config.yaml
balance_bias: true
lr_router: 0.00184
head_dim: 96
init: "normal"
init_std_qkv: 0.0283
init_std_up: 0.0283
learning_rate: 0.00392
weight_decay: 0.0
schedule: "wsd"
doc_mask: true
dataset: "wikipedia_en"
Below are experts of layer 4 (counted from 0) of a mixture-of-experts language model. Rows are named router (the router's row for the expert), gate (a neuron's input weights, with its number), up (a neuron's input weights, with its number), down (a neuron's output weights, with its number) and show model dimensions 0-191. Each number is 128 + 32 x the weight over its row's rms, rounded and kept within 0 to 255. Numbers have three digits each.
Before each expert's rows: "comes after" lists some tokens at least twice as common just before its tokens as in all text; "comes before" lists some tokens at least twice as common just after its tokens as in all text. This comes from a sample of Wikipedia text that the model never trained on. Tokens count by the router's weight.

# expert 81
comes after: " the", " a", " his", " first", " this", " an"
comes before: " of", " in", " and", " for", " to", " with"
router:122175131165127107065145133091154059136086124138152071186130118191108106146156163128130164118190128123203146125146103091159135150137172095133102170160085087080105146105138158080131120147145101144182166082127143168127095123140072077129144049115108182092074095133121108176138151101088135105186080118153200099129142092124088114184086137099105095108171101199096191157142092088138087156155112130120118164116136081152164101104135106165163093091198123124095165150081157088109153100094132148108121083095122085146151161130126116117150164084088129067124085161152123113107126156118140137
gate0:093171057153100104120105103087158121117103094121145103231114142046176079108071093065144127096154137099136144162102168110136074142172146110170111095126056083113157097071134128109118105110141116105103152116156118224156124095155125100126122162138137133133088116133123106108157178143147123109154129100130125102108116145094070086163089117131188144127083130135121147165113138170106141134132071105094099136097176112123147059125143121135140137227119194145046150095086145098142124112150150090142117154087174144071170058132098134124112143108190154137117106165113110132171091110139097136
up0:146058106121134081181126184104137099137133109139140124118196130193134165132157133161122119113090139101164146109123121146126127132127133140133145112110116115196180132108104190080156151126169170147163113119155094149162139124108179111145134101155167031113120130176045100142142167135028137115118134152151118109099084118132188148084110123101144120149157141059104123154192146132092049098115125103133170086138146083104125118118105158171088152115143128094115130128121133126155125135134093075120196172128111125136081075194143160114105083170110038081103131143178043125147099107136097104
down0:133141144188157161146086090105130103111101114088095171081134119137122146202093133205168138141134183062154077086113068157108209135095100125177085140111154144126160156122133088084127199104095152138148151190158147114137150104095124096130140134103131159116097139104119084122171091087122122119158154159125132073106144094104146067185090096100178142096201168137073119104134075131087124173146144048157136108136139150138086117126144150102115130147111073077153161178149133193093161154113178128077093147191140121112101153144165054137113121178131119103120146136108150120083138132099147129
gate1:141125096161095092097156184105128121135072123126168100120106120212162089151152117109147126141123151137109139087156078144126153175122152144162131123164149101086146191146109139083182121158103128165141183096180107139134192108094122084105106084113154110119109139144105135190146117123104155121211165098156182127121096079147111094159138128127101134136086125099119084157108103118114155115158091106083102153143079163195173150106121141148187146140128119097105117115141162115141124118108124220150167100092094093105166105148133135055095168128088077115105099132173090125119158206095053232
up1:113104105077129146122114118129159180135152131150107115158120098049127118116052117083147155129132078092157172113147117143142150118139128048117121194082158118189107090114162171143142182126194094127177121157118164171116076092127118148163110105111091076138165074157098094142167131086149153089103118129150037127096115129093131116086112078085121098099180142096065146071158107134111118093133153096112114118096154084103127077091129106179117130086081162128088166150120156117144152152116096108156126115101080151089155205133101164132089155095150128203167118133089138108124076150100141057
down1:106134097151167200166082150132088140154157190126117173109098177141086181110152200116139090103158178136124102126120108122163119151103129168115158124181150167146127126172101110143098131077091135096110184128175101090145160146079082143119146128079158133070105118155132133151146091152140121132064150080138125088106141149118088076130110137116182191106108119149212135159072189142113099121123119138138151179106164154193181143101134100109165169112126154165110134087079127143115112103116094108113078123123115171185139129102171110099202079102133187157104187108137097194102136098192104143
gate2:130190131171232064098148149109124081112138139104147084133102123160136065167096134118160158136129132132104155157148088121156146118149229135172082116102067131130103107104098124108145044126135082157153151150167112175171164108133179122114145100092106091112181137116178147166094085110093138100103137088103088107139106134129145120131093111128142146081109076157100123071145185127120136140099131144125090114152130139127152154182164148087140130079128132093103193162067192050128109135110182127089190179116160149160121138106073113143131129170104076105126111166132128180162106164160090148
up2:131153106124144147121130170076093064072121111112135128108111170151132114106165108096140172134180143107116102175103095091149066150186151146188087175092103125130120137108123127117126156099170138126111072198117111195101153124112115106109131109142155092080171121149096175206157108141087088190097183075148100080123089100158130107116078143176106139100138137116103152120125132165152094125100075144129135155148149098184092137170148159075051148152095099128137176088137161127121179148151137093108172182167120128156145145100046119078133162177088111123112118122190096156098144153190101177
down2:170120138189140137089145119143126041125174126170092191130119138131119115176117165128136086140102105122150108119122158122175115128125125168079183140098101131137119088151077101171101103079109153106164173125105104159087165173173136159121133053105113139145178156108186143131108120112088083098114070117103125120183105176084143116103099123104160181108083089181152155123093129105193125200083158150201143084109141131059149121091151195111151092123141119059137156152107163130125057123127146158126135145084167148131153105140115090090200163139090104100132144160143144101169116099189139090

# expert 149
comes after: " was", " a", " as", " the", " is", " and"
comes before: " of", " to", " in", " as", " for", "ed"
router:090129092137084120085128179109153116131111132145110090159124137120122118124184136088107151115128093109180141107144102134111164129126160105177088159124086107136107163089176149088141158164165098138141155112136152169138118099098104119138116113121121159081096041172113105121161123092067137078159085151146179074107107077148109142163101125125105099134132122156117179152182065056112062143157071122113084133128138121156120135065106148155141097061227172109110138150079165110127146123133093190115193087084042124177171156192136141096125146131090112106131077177183129118107104136107103107
gate0:166101159155102104133126112153104179143144112148098127138083122156147090154188138103135110159144109136109088132154113135191141181124161126116128107172181143163166159081146135091192216123084109084124118228219136124120143158158131157097119147095137098095170100193101112136185104156135109087170078107193141151129100099119090136152151124095094127102110163104111136133131140096094121135149129124066087121066144105161105115084084144078112135101173125093166129127052147150112115158187075177161074102173111089148146060129111112155119146112204165084142143120127128121145106157134100085
up0:094120108086157091170187164106133117139126126190105161132092160117113079151060129154128111133122142096151152148152092157112161085137121130074159122100142083069171144084078091117098064079153157179150159090145141113153094085094158067131103129111134109154117135088123144147103127146093163165159087107147133131088133095041120110143205088152197151145147134080175137147138143125182110162171133146139171151128146120102149077121207118133146159132098147128129107057213118172123155149128164074106120153116177145028152143112156127146075100142127097161094127118121107178140138091151149096
down0:171152116128123167120154139160136074083073188136096120123112116141127082118055102094094117092133184136090147136114065140161166082111097094137156149116146113157100107106111138115183055160089120136105174154171157120109111083154134149126098133119106217118134154109122146092182082154099155161135115154192114086101132127112151101120097051077122128164116152125151097108112082080154129150152190176139212149111120098090147117055139175076106225097152090129143093127116109101139124128173105070088162117125148166157119165154155145080157166149119167139095182165123125149131088131165137112
gate1:130147123139148109113115097121167126142101140176093085144094148157068140150146154132135131110140107129133120088098108081192106078125127125154095092148128132151155210110137136158143099130157089170145125156109179122167099138204093052084093123155092128114063087217152155115103121115111185090163149153168142117092150128111124163151076123117101120184123047113165158170076065116109100120184116142117097160098164164134123053069095106184108140091168205135150147169107136143111144068117158169131160085145047088129129117162122145170150110102115117118099104096116085164115148138095132150
up1:135165085156147126118150156098121113141110119120149140136188089139162054101136124143172108101151140106113163137109083176106119174184046127130128129165133078135132120151160112113124153134106131067110177153141077155128194051122151159115116174135124179107165129092072097155114115114059126162106099132121097086095089161115082089137110136152169117070178176108122131087119168094109062107097149110122171147167087149154223100157119081111201148173132113071081090170156110120101126138139119098152094135150154121113162105059113143132127150104123084136161116097118159062200115153150146171
down1:105148096120097117132112134162122146198136070121188121122122062091106166134111080136058128082143127170108122116173082140137153112097117058113124206099146156122144117114154170120110139106144113117093116105113127190124137118081076173100176132098206161145151112104154158107169152092099126141109056206098124209149049144119084097147159110146103102128164147109091141138086179083116113169118099160101140081149115135072145149122120181168143157175063086110069080107108208135144114141136099126123139094118130114155166143127100153137134164139128175078153130161138091159124079146153095119
gate2:144111077103092115105130140105071176114173101161144111153121090169183132119114204085124119062140162140106130162105099139161096106137096096205120163168155145129168158120122150121175127137156088118183119168179108094177188118119111142097125143114147087104115127132140152121106172099134149036126169143190109089116085075113111104127088140124148114158113074105078155117051101132151154139087157095106158134154122097132157080072083126184086174175156149106115122170146126150112145125109134189123113144123113139121107144069154093071127140142092115124149121113064021162176099163137146167
up2:112153111140092140118095113176118120096173110146156092154112132157096179142122144101109150150074159114155171152191105142181193127089155149172106130077112157135130147138135126120151182158108143130152115117106091116107137142058089170139179141117084103188096139171112149170188080073136182117107157142167076209137126131056164102138122160122106162091169182135122142118158156077065085115145152173160145085108208171095089172104144153183125187131108204114127157081090162123073129130139141168122078121120106120139105096122091159128115163094160159167150135092125118138151155101089172140
down2:129074099068061184113153131121201142118123168103146157178155169091127114116134158112122055172134140172057095093139102103121109126186158184092172114187147155179074170125123168133157104089118150123163183108137084120112121106137113082136113100126108086145181174107095110102094151090092108121151102156094141075130138142178133118101150174063156162136106045084164091095149120119127097136143094106131143155143147092115143142085105209101134148176141141168143096113129105097137164087136131111111190137107126150150121146156116160190132124182102064173109111188116149124163101138105158178

# expert 83
comes after: " and", " of", " a", " to", " for", " with"
comes before: " and", "s.", ".", "s,", " to", " of"
router:084163101174137115102157165104126068111097098173133079162146096127172079140173168126136173081160120080150158093159130144132182159180135127164062178164059114085078166064148133094159174138151120167155160098135117156113131100095123093141134114128099158081124102123121084133159116083056160096117120134141137082138073119162109109154090103146116102121155116170100180162174067115102108144178097132121146135103124074151126111084137116115135114081210133141129169122103136122148122112109122180117197143090105104177156151210074128092127142099066114097139087158163086075098105115120089140
gate0:061116086086111127125116121180134123138130141141102194134184113207143132161122165110184167077181114118104139133160068140142100091142121152141113099155038127131152104161080167159147189151123124132121130141131096124152108154092136036095148104133120123106119166191162121157174100125120120082152111109100148155104093124174126169134164097095083138128121094173143158201160111101095097081080109084115145136073131175128129126113092113179159107124126085113073146124056147104144107105163180099170119158172085146181128145129124121068173151131078077166133132073097147154174117172141109170
up0:112171177199136169115129153159172084142077144159117163154115141163128113073203189107135130159102151048138128080100100128141150180082092129169105090200101122184102104116129086114144135108118127158155147137155122137136138147146092112118109126164116090119046176176115115085185108127067136117073115093167119143099085121121162173134113102135132131093124136122076083139115139065110103151137149088132096084137065114154155127188126118120140087111177084191170162099156125149039164170146156112120110123145092139138138168135154135172114128130114140088070122190136076169132143080147160161
down0:108138148123119224111130129167155158104149123185098122066131161154154133128107112168103130105126172066135067176123152147159136131171061088146132094177113136139160140132200189080067141141050138127155089101150139104137069110111100165156151133102157127149154150142115193187136116184142168145083108164122159185103154079179122103180128159107116153102109115113159110143146122146173129141182162137069095138148084146136157125126103151173103148170096153063078168156094164141183108108105084156112117130138108103126126088166198145132160093076177127140107174100136150112123082135097128166
gate1:099226106133117105090138169091143106147158160144151116114124149081121133148163110136090162104150158176172100145160145159083104176140151140164121171119131083111094141121130180101174144151142125127173130149209106102172143127082135122102128084114080085053090093112148140133109124134144117108123150117158178114117135149114162130179131127092114137117105093147119153157110082124082171104139141115101158134134082156111134067125129093148123117065132093134097161208143147162109155118111117121128129130106186011143196152113040165067032138109124127118179103125105128088110134149187140188
up1:135134166169099130141183136099125140174144092142063139146074096181147140135103107103137143106164081148088181116114105171130115099078144105093107133129165183179145080144123131130095134113166105168136159078074161183150073098147117089175105156102176143173150148113119117101152145147106130116125138102096070144129082098215023096127127124152129107110117139119105141051128125077140120105096171085110081141118121153127146152118104142168146139116088160090108190107104102076151070146122166139139113136174099119085141094121131149130160190115217103193141120142163216150148102151091140138
down1:082076128194218088091112129134103146044118162143063081104130119111151149061135131187083095114202127097086138135084136101089142107150126127117111137142084131140137199105158106157135127062104143133137159159145081042154134117126116081115100120162132129150143161094048178146071091128140093120093191106116117132122120067115153116119139086114112154111107081137138131110156152093124114131157090123174151094098136107179127110073161106089119095128117098150155149146089153103151164103159104182142100153125122151112146116151106113150149077109066109152147164113132109031142204111107129139
gate2:139141099134136115117147083164123138127145128159156093147153104116188091130186132080143146071057091069154135085117052133066127132146117137119046107140207071092187171210135143119132122062132105125121115083133110102089146162108142128100088097101099135151126108113112119177106148127107151120151094190125120137129103087150080077208040160099120152105133103072125172150143056108100069082124149157115161163135182177149182128108128104149087118149131148132088092159131178160151138124096158142186112086147109102104151169136105151089101142132134139098100117112107122089162132122141103155
up2:145124115107099145109153101093108140133130057088140131157104106096094140181111098186137104110255146176142135154130184101113116079066114075097248179059133120113085108061157134154124130177167101149111127137116161120195072119129133177164112123128112190127147115097111129104159115084189139132162123164134168159093136096078157111082060114121128093081133126182094141123085154143171125126152116119128110124085116108121121074127150144110178126118125152086147145121156145133148161100114110121127124151102112147130111119132121141141164084047125089162165114173099099194132097147115105117
down2:181076095162128093082128112179102147143119094107099159178163155079172145139108119128161052126084064119114146108105116168147099048140119077141144104130132113145161133140118129124098155109170122179072101102141090061148114135162199142164142135131095148070126098166125085156161171087160106198156118164131179119152168098177156113177125124077111118157149163158216092151121185116158133116115108091148201112091158140148134110150122135158174138126070108126078159160144157117099193091100160083153124121118130190147134136141106072122085139124145196125105092118085110139081123114108145115